Weights of a small mixture-of-experts language model, trained from scratch on English Wikipedia.
Size: width 192, vocabulary 31748.
Experts: 64 experts in each of 11 layers, 160 ELU neurons an expert, 3 picks a token, a sigmoid router.
Training: 258M tokens, 7742 steps.
Below are experts of layer 3 (counted from 0) of a mixture-of-experts language model. Rows are named router (the router's row for the expert), up (a neuron's input weights, with its number) and show model dimensions 96-143. Each number is 500 + 25 x the weight over its row's rms, rounded and kept within 0 to 999. Numbers have three digits each.
After each expert's rows: "mostly gets" lists some tokens that are sent to it at least half of the time. This comes from a sample of Wikipedia text that the model never trained on.

# expert 33
router:510468491494499513494521477468505523512509455541507528542495506514498504520526535468475485492513481503432485496495474484514481480536441494518441
up0:491505470495486476464482448485496515472460465485507469504511518512449507481471503519489507481500509522502471479481500482538483496519434461474510
up1:478475486482485480520516494538518508474522462475491535473467500500530487488519475524486488515505511486492493509438505542499506503460539513484451
up2:552514499468504509497521494513507503520495539436501491506495460488504500426493515492492488432493554483507523512477521482461483487522476475513499
up3:486484489496502534513460471529491513471477521506514519534460536524506523496510482500535509496490510509464518469570470480457488511511496476525484
up4:519532550477537505511460514504495485512481492525449495551513499505549511502468554493461517538493526472512444470515480479485488509534479460482487
up5:505463500487453524511521487510447507516455517491521485480523516472499468515467498504482498498487478541486514456547447516502494484466464493484466
up6:466454499480436521527519479488552522511460495522527510493538487475501530522514485450522487515497484511518486522509558497438514503486502527493508
up7:533486507500446521432486468487514476509499467490523520488502505499516486510496454516509530490482533489472464481501480476489512478501469543495487
up8:478524511498536483475488465477525513511522506480508465478505499534462503498510487535495486471491501522505506519472495488517490506505522520524513
up9:539496459506509510484517514524472463528496547477536498504530471491493506484497452485502500517514537450576481476497496512483484506531510532504513
up10:454537490493511512513488540525501514492469520530513486514463478512510514491520573539501495489539480511470456487537513484459513515526509524519475
mostly gets: "\":", "\"\n", "|", " ;", "]\n", " -"

# expert 14
router:492461483500488489494511466516495489478510467495492548542511525500473484473504508477490495500493468514475518484492481500502506478516497490508473
up0:486498517481503515542561483486541461463509483531508461501482494503480514529507490516519495501512515525492450504518570497507509496482513491511520
up1:485500523489491521483509477463512488511513530478448507471511502506444480473430473519460493483516515504504515514506493531519561541537503520504494
up2:477510490496467535497518510512504489494527531447483529527469480512485500480506534544527429511505516536471469505523524501516537453545530496488465
up3:506513488499553494551503533519503487493477517512511469513514546549492505518500488451497521545502470487500514487487535503506510484531513515508465
up4:515529499508508486514562468501533494516532463487485572500503496483503521495517454468469531484485464513535498527522524543513509499500556502497546
up5:520456491496505527486450455481497482555500505483517496490481537472510479502510508470512497475499474481519517481519476491442458468518536516516480
up6:516494567503509511456516447476498504497481505484507541505530507530488451531496447539513517528563478503520537514459499503439489543511506514495483
up7:479521545510487513502510482488498544490497567536533496466488499544507545478473534523478526502479489526491538515535483453514517522425545509508470
up8:473526514537519485506486462501471506492508462519497509560521465515477473479538483530496541460514455530500509527520480471499501517464499499479518
up9:492489500492475511495523501525523510479508534458504496474503476485524505492525519507472514498492506540541506491524493499485496513489533508454491
up10:483467486499508543456541537516509495503559514497522533540480539489464499450525502470493496507477496493531562435544484508501505471500479487497495
mostly gets: " Singh", ")\"", " Mike", " Samuel", "ensis", "\""

# expert 15
router:504527489509497498491536478518483496504528460522516499557476504509500489487476448484496466503486471497483558473485443460475488492548488519508458
up0:466486479509467522481515516502461532492521504522507538495459496475492513469486482541503556501506485483498483492544466458501506493470494530520514
up1:513522475474508526479482522480488488534493478527503517497518503463493513507523520557516507520506518515481479489500539530498494497485463524555514
up2:533459511457523484455474464489487477489455539523519532530527537532519499498505507474512499525478460499535544495497500471506497504514489495512454
up3:480512502506496495518507478497490462497511512512464520466515562467513486489497492468496542474492538488505434493511506520460486522445522485507452
up4:544509479485532507467533516509476513505484526519480495491536501466484560531518478499529529489520520478451527493485540515503520516550532539495491
up5:490466507478481546501528496488498514494514485531489469494518520520519533504531491495491518525509514482469484493534513492479473480428517535520556
up6:526525487506541500485469539503528492468491497489517508492510548476503451535498506476486444523465531526510542516498475545505519493509506480524473
up7:513500522517516474511504494491497443498524466463498505487460484479519452485543455517495529510496512511487496525486544501521478460516527522523510
up8:508493491536471522514489484463486532529495450503495501518519516514505515485502474504518494462508483534493480497523497471471453458507474472511464
up9:519498533506504470456507487488508515521490504479494488503479479506528490522495540496523569489484471487474522506464464523478504475493520491491503
up10:528501471504518469518449461491519510511495509480495501546497509540488527494479484509519481486522492511513454459454496509513483516467529489477513
mostly gets: " (", "(", " [", "(s", " (\"", " (#"

# expert 59
router:501486483541499480487500472514494547483516501538479532512541525535520522507498465472471514500447512520491505529492478510456534519532508493443519
up0:505475483475503532497462533471492510515494557501468477493512473531517497492463468474525528493508526510497519522493519475474515534458470525494467
up1:512492509500522471531464506491499503522469454525488485466529527491521518519492526460551493472469524467482460461532505499458521497504533539502518
up2:540492510492465480494511512527501490495515469536500534511514496516462517512486478525491511490506518517511466525481519471467569492525491496495488
up3:488507491529524506464509481495519539494516474511481500480506490538510498504507530556477522481507500509478497538517460518503571512490531492480541
up4:534497479477531512486537478492431505505557488495472520512535494506508522498492521491511504471526459479525521529507516473524538469487500507522486
up5:529503471480511488471488454527491499463514533531476492507482487453486457516516461475487529530514483510481489492484525457503502528481505492495488
up6:491515480495546485469449496524478467488519525561488524535495531518482514503469522488502552514505476516501492506492517494487526508472478517498522
up7:517510484513486486486523506547524512491491501508490476475544526468498502526529474491452489488465529531545540503520515528498481516496520498466464
up8:511475464431511491487466470511487507505427514510529477487502532504507506478523543516528485510478491495515507503518460486531497519486482528542500
up9:489465490492494477443535506547487523507479537532513502493519499541497505495515513470496502483465508512508493553522477508487492460516510508531527
up10:514485519510493501455513500482466507483514484558480481461516467509496461520496494504482495507554514483544522507512527465487487510488494535514504
mostly gets: " he", " him", " she", " He", " her", " Williams"

# expert 29
router:513490496493543494466525505523512458528523485492553511519468518461496452480514486439484463454508496511476496466511514457502508510529516497498486
up0:472526483505527453474501531496476490506539486521462492480509554481463496524479479490509467499481488471483464507514479492512560502477475533498458
up1:500526505473485493497518516514491445498560549438494488498466504483490528515481532508473507480517540521530502522517494495522494519462459500515501
up2:514528517509489505501487493500513535507503490501560477463471503521515542475500522469504543519507505529537486467458466502466465511472529500503530
up3:500477462479509534545493506508497544526503512478476496515511518522475445474495512481502505540535495457499487463492479531450491496496476483471470
up4:524478482489463511487474507480500506497510538551477467492482495522488447525506501454498558535533507504524475465556468524494466535495506487521482
up5:493474481509543515513451476460492513494504566490526499505493539502526462502509486479515497555540474538460503501498502514563521525498464515527524
up6:548512534447530457501505529508507496491530512467533498468454538496471462477503531483456528502495476474474490480496472489477497550481532505474500
up7:494494503502484539493465446521494485480548508515469471513523470497488504523483543489475491498500511492464513511504497483585489512504475481485463
up8:443510484493482506495521521521505474488464484512514530464496481467535506472539529538554478530485511480482474474490498498521521507454455533489506
up9:452497484524506509488509475486509460456506497537482519496524520508561491467491526467516464457504526531513484507499493482509506506501529541510462
up10:550511475499481539525487529548523479508523511513540484515462512485491488500460511480487491572502498516500473508503511553514496491542488526488497
mostly gets: "°W", "″W", " Championship", " Championships", "″E", "°E"

# expert 16
router:527493499515474513485512495454525510495525441516548502507482491487482494527488556479489459495490465488472496453559501514509504475519470542487480
up0:511522463522472536471424499496430491456521531511490511509490485522484444513477472502543515521475486490505530501495501537478513533500502515485474
up1:517484513507494504507536498482516449539499485456515503505496458502493507512457492504460511477478468539481521464533517514492450533510548511469471
up2:515497537500499502492481503520487447486488518523478511491452465528496487502498490521505505518490555482483511520513461500479489527535518512549487
up3:514537497530512455520486466477486494486524503488485475467486513525517494464487540472475542508479472492493489549472481470516511453496491453510527
up4:522499533521512474488494469488479518479484448531487463509517467508465493447479518467496514463510469518494494498506487523525502508486520495532504
up5:559497492489510480520481519515494480500480490504500512569525490488475466473455505523474480524502513510472509484529510519496526515503486497487467
up6:485530524498523481508497502452532545534451463506522521499470501563506505516502464516496523492463494506485506466518530484505482478498496490476517
up7:478504483503518540491485465460501467497538505478494480489508502490513524524513484517512497501523497449494528484502534510555519548500518493485478
up8:523479506500535460493502526525546506503515482559520519487487498508499524506480490461464467501497497499495500500517456490437504506510545524512466
up9:510530523493510494533503494493486466532488520534481517503521530516506548506507471494458496446516487479523462467475503466485499530519522513531434
up10:479534496508506544562478546499532509496514481481522511504498453498521504522519452469502495488497478492476479490490492527513513553459478557508505
mostly gets: " example", " Chief", " largest", " consists", " latter", " lack"

# expert 8
router:513524481550530514497519515506509493486487498510522489502507503526439483520485488518461508444503505476496498459525485511518528439505504494476475
up0:501462538484516466499492496492531505515485447543491482497503504517484547523498525520523511538491469469484520505492507503534530431503518493498483
up1:496516509509508475516464530480493487477486505513505519484505493535469504456514524485495501500494492519517470501494433525510493489486473498494467
up2:488475519489482501493477518512445500528448506482473500514494513516517514483442484507504538508524518505494497502503510524552477451517485511498504
up3:484525535518530513515517478523538530521502486511500532437495540525516499449536461519502489497464497494563508510489503460484495521453480509475474
up4:492522509493538493517504443494454498539499520506517475479470484494532487515516487508498498454510492510529502498513504458508519515471505501503432
up5:452494519480533484464503507496492484506541503481517547527515510529527510506461504491508454515542476516467504478452493469555520528475495492472525
up6:516540498464497494497483488493500442488511495495500521483487552542492547505498523494554504454515551536536494521530521525520487496497513511498447
up7:470505504512496495479532548502537537499472478494501524538514481550477488520495508459473519493514471534527507494535526483530510522514488521512538
up8:521501491478501427438497534518484470471485444499509510506478502471501497470500501509456529507504481498505493493511509482502446463475505483517498
up9:523479480518467492485493544506504518487507490501509496525509500578521520493520496474515508449520523490517443476495536489476484505513492518464474
up10:521501493521533513478491481525459529515517501514495508473524531492516527486502479493519500475549538462482530489499510494480527536485492461431508
mostly gets: " led", " Preceded", " taken", " Succeeded", " directed", " followed"

# expert 3
router:506494467519540500524494444522486519483490482514496555542517517506488486468497497501509482479473522497494535507508486482512531455496490517495488
up0:522479444477493514489482488508501483477538459470500515539484555500480510503493473493466514501483501492481485483514469438514506467488476542504560
up1:538536510475467514460535500541527530485456502482516549506513483513493501559506438493494496446481502494498507530525496487478471535530495514495489
up2:500464457496506497521555493510523504511468507479475519508483491480469519468476538495532496472501515495478507510470506500474516507519491519509492
up3:528475482524488526502485467500477490515506549525476485513486517523529515504515497495527460489514486475471498485534483486474539547515490535493502
up4:474452485478511529431493499491529475477467553494511458485486498484502501516520487465521514514469523531538510480500481492507480490484533492501514
up5:523458519495429521497519501488471480511451477482528481513474504523526527501476506508487523514476494454491488495499518531468498497509556529475546
up6:499509475560506516537480506457519521489532507539522505513529482479512506537485529531513456519486493493520477516496491476501469469471532507537496
up7:498554553535502488509478485477492467529508523549519491520498503485520511490462456527475541533508532533457513538501482541482510497504475513527490
up8:551549517511492491497476527482507496490502462513505487483473513501480473493554527527511526479526498462483490477539484498471505464517523526514488
up9:495527475501527537470471483553504549509499485483489494532497495547491544486444469479455492511493513480472530498507460501539484488505509490499519
up10:511486471513485507522497524487461527553451502507503453517494513504426517502504523465488494501445491507517492526484531447495471520512507528489462
mostly gets: " considered", " published", " performed", " released", " used", " killed"

# expert 0
router:538484493542518513507535497475475513492494473503529491534505525482468492515505486525495468473493518517491509463540505485517553484529515539501456
up0:504486521496497484501493488489494513481501490533472492535544491450542473499428496502534522481463489556440473487550448519492542492534494484500478
up1:482481477524433501498463475449477488497523506541491514533490517511534536510512466542482470467498539495477525516467500504499523475510501514473470
up2:511515481516544487464466502505487478537508516488459493531463503500498488496538509502487466503543500496495468532480498532520549505506494518505509
up3:497545499506528472515531510543480521522456521523483485505471483453529484489490511519478533481461488524512507478483484479506511499514464555520501
up4:486477462528494481466524473562515507505502468492498513522512477468486519504485472488487487521523544524498505468507505509520471500502510505487488
up5:504523499530494496516499531536452494501463479483488499499551487487527545498523508503492509502481516543453487516516504484493519515491435490522495
up6:525467471521505501506550514448485479518513515510569507532515443478502520538483495507470472509522495483471486474553531520500506469513476533515484
up7:488534495453483554477479469454495514525531487491472572507490467468466466535500486524509542490493514512510517453499505562498533515506452517500474
up8:505518533494514493538489521518502471511439473475488507502504502462486476471501517506490458482449555494500489543500520512500472504531505517508486
up9:514449454538465523484472495522501563477476516504508488506522552501484527487495527466483474512483574466474465493459510479530512505506489484554497
up10:501492498484563483523496527520499487513473481512511495516502554553508505489529478485483470533489479506516483493504466498521489496478543544536489
mostly gets: " moved", " came", " come", " taken", " operated", " comes"

# expert 37
router:530489491516534490506488461515480469485504437532540557526538520513475488502532492478505505444511468530462514491555504495494524490524507518530495
up0:529480530506482464522504507487462475510480543488477480520538492470472492527507483484543503462449519517495498483525552464509509544489515539536499
up1:503526512484519474477473491463476465489491496497535479503521509530500506487537520513486514480497478448540553483483519538514481522536481480495489
up2:522524499466504488526509454497584484511502496485517502466497452539467504486519469451502494485486502518467520501556502487515510471509481499481503
up3:474458546487513470474475505492473491504500491517490488521440503510494478471492472486473470475480457504479552486469486465500519495528510538487484
up4:498525501481502523477451520490517561514471503489560509478516501483461544535506481515477468454516517517487472473495518487522502511499495521500512
up5:541480528530538478489489502522475532492485506556536502512526518518524509514519488502483535536525475480453522507528569485513462522543499491512476
up6:526478512488490492483516497481494517523504489493582491500535503493508552458526504463520499486507457495484479478470509487492479507481529547520546
up7:484490538511518471525494486487529462516523524499494495510490524496479475509497511504507490552520491491497471485486510491532529486537527494513495
up8:514474483488525514505514484509479510505508496476516510537519487500548488525514547482494511490484500508529485499496483557464509511506486458548505
up9:461501496471551478466466483547486510518480510532481507503485510497527497512504547432512490471513504468543549495488486512507480543509492521527499
up10:467561483510467489535520508477475484475499479525517545509524524473501492515569534512497545457501493496535478494454484510529455480504526482471471
mostly gets: " War", " based", " located", " war", " health", " Prix"

# expert 11
router:522505477500558521499487516414558477525541493477546517533512507491468447505531478458495510524548467508480515437499497495489459488528480539477491
up0:501533498493558562478482545477554510523541505480531528503509493492458490519526506537469473506529491548503519450499517508493530504531507519513509
up1:544474530492490479531504491535478483474483436540514514519516497482525494460539516539469497503449505511482477477513521517473469517475485497434525
up2:516517488492503518492474527502478513506519504511547507524503479465471513499530488554525513520497536490496521453512497470502483517480495529497474
up3:490544485502501489532515537497514451573507511503536494533512470501506465499507471458488508465520548531508480451522507473517430496487498487490510
up4:494495471532474471523467449541505474523526465530535505501561527478515474503488490481495499520529509441472464507499543475521508516497495523511482
up5:475497501483523474457499486472450507466539520521503494527467528526492510504472533505510514517505473481508538498497477500497500516503444481548499
up6:461491459496513476458519500499496510536536508492492516503530492498500524489500550535435506481446487484481436502513484500502501514504525498506529
up7:489492542529454512490509467521502481492496522511492559489506506493508493488482507489516493487494504503516511516472515508506470515547475513495461
up8:519518495497498470479478488494512537490530485456493499484492461484468516484473461499488483507474492465507518528540501491516536495512489510478517
up9:494458485490522491537477531473477481513510495511506527476515526513557503514472478487476509498503477494504477487497482517482450507498485507465484
up10:534527522503540463480507496528498527539505518542469538505509504486482528475515533496494497517504504543456512476527472518472481520466505488511496
mostly gets: " Website", " Genus", " Coordinates", " species", " Label", " colors"

# expert 28
router:494525498508520473516539476504478493520556503521512518514509508530488533512475488485478483485494485492462492512475496498457534456492503487502487
up0:493521499516528488506525492455497520499503490516499483500493514534480520533478490517497463473481568496504509488543517482469508514490502490480501
up1:511496463431535492506495497526472503480537502462504502494522468471522493508533512483500541443495443494514521517502504461491565505477489482476466
up2:517471483512486491469474485527513488527485505504502542508494472517482524580461472461520476492495500530460492466480523497502516456473495444472449
up3:488495483534492495463532553550522486500464520488503513484510501479445492513521462470468454523540498528491522533472571509496556498528523483543465
up4:502514534445532496512525487476510547462482532505512553500515492526535520507551497481516491491508518442473506505542491492504445509468494520474508
up5:534504470514500448515521503538482506518523517492520511506514494536505521478477577478493500479459499501549527523490482513498480530519537567517493
up6:494511499514507498472459492529508502488504482546496508496505501495528526523516505495436508509476508472540466528501404501504474464492486494495540
up7:532470476476546488508519495515502482497483522491539498486484509468460501493529501500503445509486564504494484512494523494509511523529530501514463
up8:490511435519563493541497513517472491512545517507519469508511462513519506505481501470541528436468494507546514492485495525500492577494510465472518
up9:462516518496490455501484439491507500474503512533504525508509519458497479500510490492520517500524459509508512461519491533523518504536504451472471
up10:501477510496519484559505512494480486495511566497516531462508515485473517472540497461511506496485520526497475490486486489492463477566495499509467
mostly gets: "7", "6", "4"

# expert 48
router:541461442468517533488518454493491525491520499530505521545490526522495500449458488455497506480499479482498527525528474475504533501517500520498477
up0:513494501491524506524511505457464472527482527513501536487482484508452474455520500536489499476533491529513530479514475511527533478518469507493526
up1:540520465502530467503503490510486489479500501481565505488501532499495502525542525487507495510506469511475529529470510517489481501518525507429510
up2:546516512504545519474477504517496465525497518483503484555520507513530493501531504483531486524537475487456510493498539455509457457521410493468532
up3:464540489500515478464501489471508506511532518477523492507528495473528485496553482526497529527477484477429488511520457513450537481506493508493502
up4:516496459468509508489508557484487475509489457513458519508434509508504466475484491525540453495448513498512516480475505522491488494514485525540509
up5:527507474508489517492483512469485466485501504561531436489474493508505494497509484464466509448476507522471529509507502524502481487505515482484476
up6:542449491526555483503501489525482525498517469509510511518520523525492515517477488493512498508501519475497494484548477474458486499518477506519533
up7:494485513513531488512473509489498489464506510497519469494526469472516496522541444494528503514533507466505458487479509528474538480479489506585453
up8:466511542488480499500452488540479520494493479460527516539510522510504487523477537451485487516503475514484495545485518505509519483518462509496487
up9:513538478518523493540501500492553471501497494485551500504436543471533564511517527463493519488523482543530549505484526481498502549490523528505497
up10:479546547498470534483578484517471498493503494491452535507465489508499535514511493493485520486542518478539515506497489513512533462527533541485525
mostly gets: " with", " for", " during", " in", " against", " by"

# expert 19
router:530491529480536538480475493464502487502540505518545533547484484472498468482504483547515448524500482534493510461518480466462536504545504521498507
up0:522506449475478493467513504490510484485539469464487450481489552531513496489556499459493490487522513520452512475494507514503473457508484530512491
up1:536512526501565521497521478525459525530475526493498519494467470486492529472475508515494517504492526496520509532476474500493472510503451487495491
up2:476513538486514498518467526523507509525504509484531519570570522478533523510473482545497488477445532471518548478497538529539485485511508535474478
up3:530481543464539533519538479481526503548484492534489518507486496437477524505497540500515491499536480508473498516429450446461507477526469489521495
up4:480491456491510515511477503536522500477507459503493503506523488502503486498503466495447497483497512504468493526556484509536477480517469487494511
up5:453518525504532486512461489507542491494502529523494468526514493517488452482491469504510523492578477516481518481549490517507492500499460496474532
up6:549508497530526490497506490468412511497495475521516527519519442517477509534511472542466497485521519482537503504520487520482503525492532510495501
up7:496492547508464497465528471488497504513498519525516532474483527480538491502517494477495522516500464520500505512517494521476486464489554493517515
up8:459482508513537501449501481512466473546529521441493488513515488523541509472562479480482530495483489519455511509511519527509495504454524500486536
up9:514505478524506504458488483471490479514476493467508516493477478497484507498492531479449471553524474492537511503458505502475541499450525451483503
up10:509467529448507482509435491482482480524498493483533526506486502498454500485508531512467509507528462502501476534490481533493472484535517513513551
mostly gets: " second", " third", " first", " Second", " First", " top"

# expert 4
router:532474501524527471486534513466521521516488495500516503516486494497504481496483511519485477490525466492493533496511504472516525492514473597516492
up0:545478484530488463516447489474521504518487496511510505493510451459481486484518476518479480502497476466494503527501475477520488495507453531512525
up1:520535483491525523516508532497488492494495496477495465482496517546486493532524533523528481480540480509454489485526522505480522491483495509485497
up2:479498461545514512520489509445460522491493484521513502499497515503490499492530495452497513525517497528463474471542482452562476509495526527551480
up3:495481506476518523513526469505510503556475566511504508501463492488475471517487500490497490480478454464489489448525527501483471488503519457519514
up4:504497511452492513517472467489471485475490495492503498537501488534477506516470503496519518484510506468478495580487513477515494511519494457484491
up5:530456513537460526473497499467518494492503476493475546506470517517507460477520477462470551493485524526461488444478483539507504464470473485522527
up6:522455472521483517470537502484516519491495535513478521473520500462512449470528487540501474551461459517514515512467488509429494546508481496481531
up7:504529520441508490508524461508487532515479512493502498509480534532541527502492430461482477476529465476497482498543508535469463472498494499510479
up8:474467481512540506486480499474496560545481482470488547552537474529490516475494491547496475506534506527498525524473470488511487490490540535556479
up9:506471514487514503455502478532505502519492461482497475520468441473458530494485501478491500531495483514508525511539452501482499510457472478482545
up10:542494459479532516512494541503483519483468525510515546556540542533534457493508514523474481450506506509481506533503498472492554491490451581499520
mostly gets: " pro", " Pro", " Or", " Phylum", "See", " Con"

# expert 41
router:502456478478549490486514478472511490543504508499501497567510526485496488504465494469485481495514468488507538443474503513482506501527495510509490
up0:505518461519517515490514542437585520525500454521486517464518422476507522496486478471506517484456427493506501458534486469499507540487523526527447
up1:468461554514478489482530482495545496476489527503481497557515495472506465483488511505508480509537506468497501469512470500481485509503493507520539
up2:492472535498490476532516512513521478500507450512519467551496490540509481510530457493528482510496536503521505487479469519510476505534479478512520
up3:457487512481548545456489489503548482503527493521477518493499446503547514482499490463483512490526511493505504533471537469482517489536543504502464
up4:492501535478498502522498533487521502479547532487521483494445525492519516501526515520542483528490485465513453449468479514487536445526558491499498
up5:501516531478510509504500506507514488514467508495450515512477504485488523484516527542447507505512475491519532484503522499521507567540482520508478
up6:522479501504473489486508516492508495483481464524536543516501471455485488517500510504543458522527473518504485514467490509452523472457493516534557
up7:504514515530551477494499500470533517492489516519569522525536506504486501514491458466496533466541507521552514466509486544467490513508507482494534
up8:468486489464543489507510510509500513529475472508535503545488515463525491477486459464507500497499473559552526481482525525494503528507523522520476
up9:534496485477459498543481485494536515464509509506444493512517510492425494530498497476501489504503502491506463524506524530488525474457515486463514
up10:499505451519504514463452535497488498496475535501569500513517510490506489531476502476506547486489482505480536475502486533477502499531491481510522
mostly gets: " vs", " →", " @", " Label", "',", " Synonyms"

# expert 38
router:499481487514502481466513510525493475516509498495495507511516520485511466513514536452474466467507463520485509456488500530482511486512526509496506
up0:508494462517480514504488514490498474516504489519532498480469505496494510536456506491522513464548509447531492549458534494547523531501497484498516
up1:519463492534493524502509498493471529505482504474496496510510569479529483478518546512493479462528448476519498500451498493492509507514464478503489
up2:484496489485484466496477491483495475561487473502478494528463473468435445550475491445457489484484483498479477531506468498472512499511503487464508
up3:509488512487531529485500482485483493500521512505493526497492516496501515490504505531511497551515559514518474488548541513480497488492522501529516
up4:502524523509509509484533484506502473469475543520465515477515473525477521482511489492526480514511506502546511483450516552480484503484513475502524
up5:491531468509477481486506480510513521493496495489470497521456495523546493504486519452505472541470498483523475529529498497518483475475466483494529
up6:476517485522492486487470507473496558512481513499520479479484486490507475466500462484493510490483470533504501467491520466483508508479526491495529
up7:540506502488545532501470529539489476512537504525587527508526502520503556475553478521508494521456473491531508508488490535526460519510505542517516
up8:503454483523507527486510513506527503493517490530519494500501542527496457526521474480506495534460469487488537492489484500476455478519521516545547
up9:544460481480507507549493534498515513489484508511489528528553501563515531483533488532490519501513514541489507456460479481496551532464485543523483
up10:555516492509530480489545489540508512523520491423536470525503496500505546513497516475482463530487498469513533477475495528468502466503474509486511
mostly gets: "″W", " ARG", " Tony", " BRA", " Racing", " MPC"

# expert 24
router:501492498537473506458485495503500505512526459529519497520495493477434474466481495526504505486472440535469502490479514493502499464511487531486455
up0:495512538503503524466498492541475477504512506487503481535455498500528480514496512503499512512504509503492463483493474446522490489444474460459501
up1:503523477494492473528497463528490496511485506566456478532506514532496490518488490520468495527480490519529470500518464490532513492505469458498469
up2:481504497481502476515519543496520512477479490475507483519477494522470514502437444535510546534455536510498491469525522512515451457478498557489467
up3:503506479464486478534512529485508502499490493520495589458476465530489444509482493508495497497473510505524474506514532505505534522541510507531539
up4:496505491539484468540548537511501507516548510456505488513474535450474492495479546486485534484542498510489525511497549506484559472500480472507481
up5:452482497459485526520502466530496473506514460488502533489504476456525503526469518515528487499482529521478511505499436529473457488514521466514517
up6:501438491503526441513493473493489488495493488522531501523496511493554481473547494515529454465539457497476498473464518496524512513499504502492468
up7:536512486477527527500548527505541488515499500475499504492518503440501470511507477476493520477476489455469491510498502500513550469463496533489502
up8:476533481481523491504546453500496530543487475523523487503499476519498477482521492511487492453491441513507553530478510435466484494455472444534545
up9:536503558545490475502485516483450488445542501549479526537531503492505477484524509443448512494524487487536493463472487559497502487493520486514506
up10:514500494521522495520506483489499477524527534494494450510518492552511467531453491499524512454540490479545498509512555518529501470487537540500454
mostly gets: " Hong", "uk", " Mad", "ik", "am", " Kan"

# expert 13
router:478461479511557499494474507467525535530492505488519505533476528463500484514470475456465478468531486474516490522481453494511483488513486501514469
up0:535519503498498499463506458539485506497467522516519489499526529497497477491496505529476543471497495523534492511507515476498536445495483509525504
up1:495492500492495469527548490510549523489516460525479500484502499494487516510489523490492464546471481502531485477492507500504516502485497477528505
up2:529468494505461487519444516483495487531520523542515478523485486507459519548479498512450472503506518523494487544506521514488518506498497516480492
up3:484521531541503546490512478467472499524525492533532540483499485496491536538454505517547485452514495460553498444536487499481508525536547515512507
up4:483516530485501489528505516492522524561549486495553513525500564544479492490482496520519485502485473497498531503548506468485516466492503509502473
up5:507513498525469494483481461507501496525480468504521508490464467486469487482477499487480483484559500501536529508528523463513496519521465501501499
up6:496490500516495481458482497486539507480502510522509547506501523472488510506493463473530489493533479506514498500467469463508499487503523573512496
up7:514534497473488522495445541541464491535522516490506498525538449463518497494478486485523524500502524466496502513491446464485481495522495498480488
up8:513492489505510507462503530499526515480496459485500467538481473494535526506501513500485485491485479461441550527483497492507502465488518452471495
up9:463517469514507483479503506518474518487513523506507516507485492494471462456525484467488477479531463499532512507457468492457465532525488494483474
up10:527497497499484482481477490526556462513544451486494467483534545524490513481472508503514416483502470456503467501530480533532470549512532483502449
mostly gets: "On", "°N", " |\n\n", " along", " until", ".\n\n"

# expert 40
router:526448454551490511473510480503519505494549503503522549529513514498473494475464485493502488486457444476470508483510435489497501495495474497520505
up0:516438463538476524490518516527530494523472510479515490529477505466473513477530464445497481493470482471541463478523514485530505483499492515516560
up1:500513491508516501498516462530465505467484474487566531457515518480491512519525483506508488482520512502475504513495515499483481487519466520488513
up2:506488511515526461553498496535540475506450518446477475517482465490520508525496484506493467474511524471503494504472470493514499497506461500505521
up3:523528510463541523497539513459509482505497503511520485508507496480533487473473488469515428508479521528470491522502509501495503487471492453451503
up4:473466473477488480483504509530544488481460469427543504475459517533505508471488479502484515496541490497476509526508503452489488520455495471490502
up5:449505458489499483508541511443495510474530511489551499529517499511516532484460473483477471461504473479554540512529454522485493505500513520491508
up6:485434465537463463510501503523480497550513479493520525504477482486431549518494528499522477512512511499499515543463526501467513503516501482415489
up7:516526550549486546498494513486504482475506507540503516493478482462458506580474529457496515494451501513481471508526473493502485466479469468509499
up8:543508510504478512543483468501481497494520493501507464531500505546590542492505514534504535457526474479448489482513504470481523528490471485513493
up9:470453480502476484484465552494546471523539477496516475516535503497522509497489531528490451490528491515486506473536491440494501491504493516484522
up10:505537509490477519519492508485488530495466523482465541533513482540522531505541490527566503508485477511553476490494483484548515498481517516545516
mostly gets: "-century", " century", "9"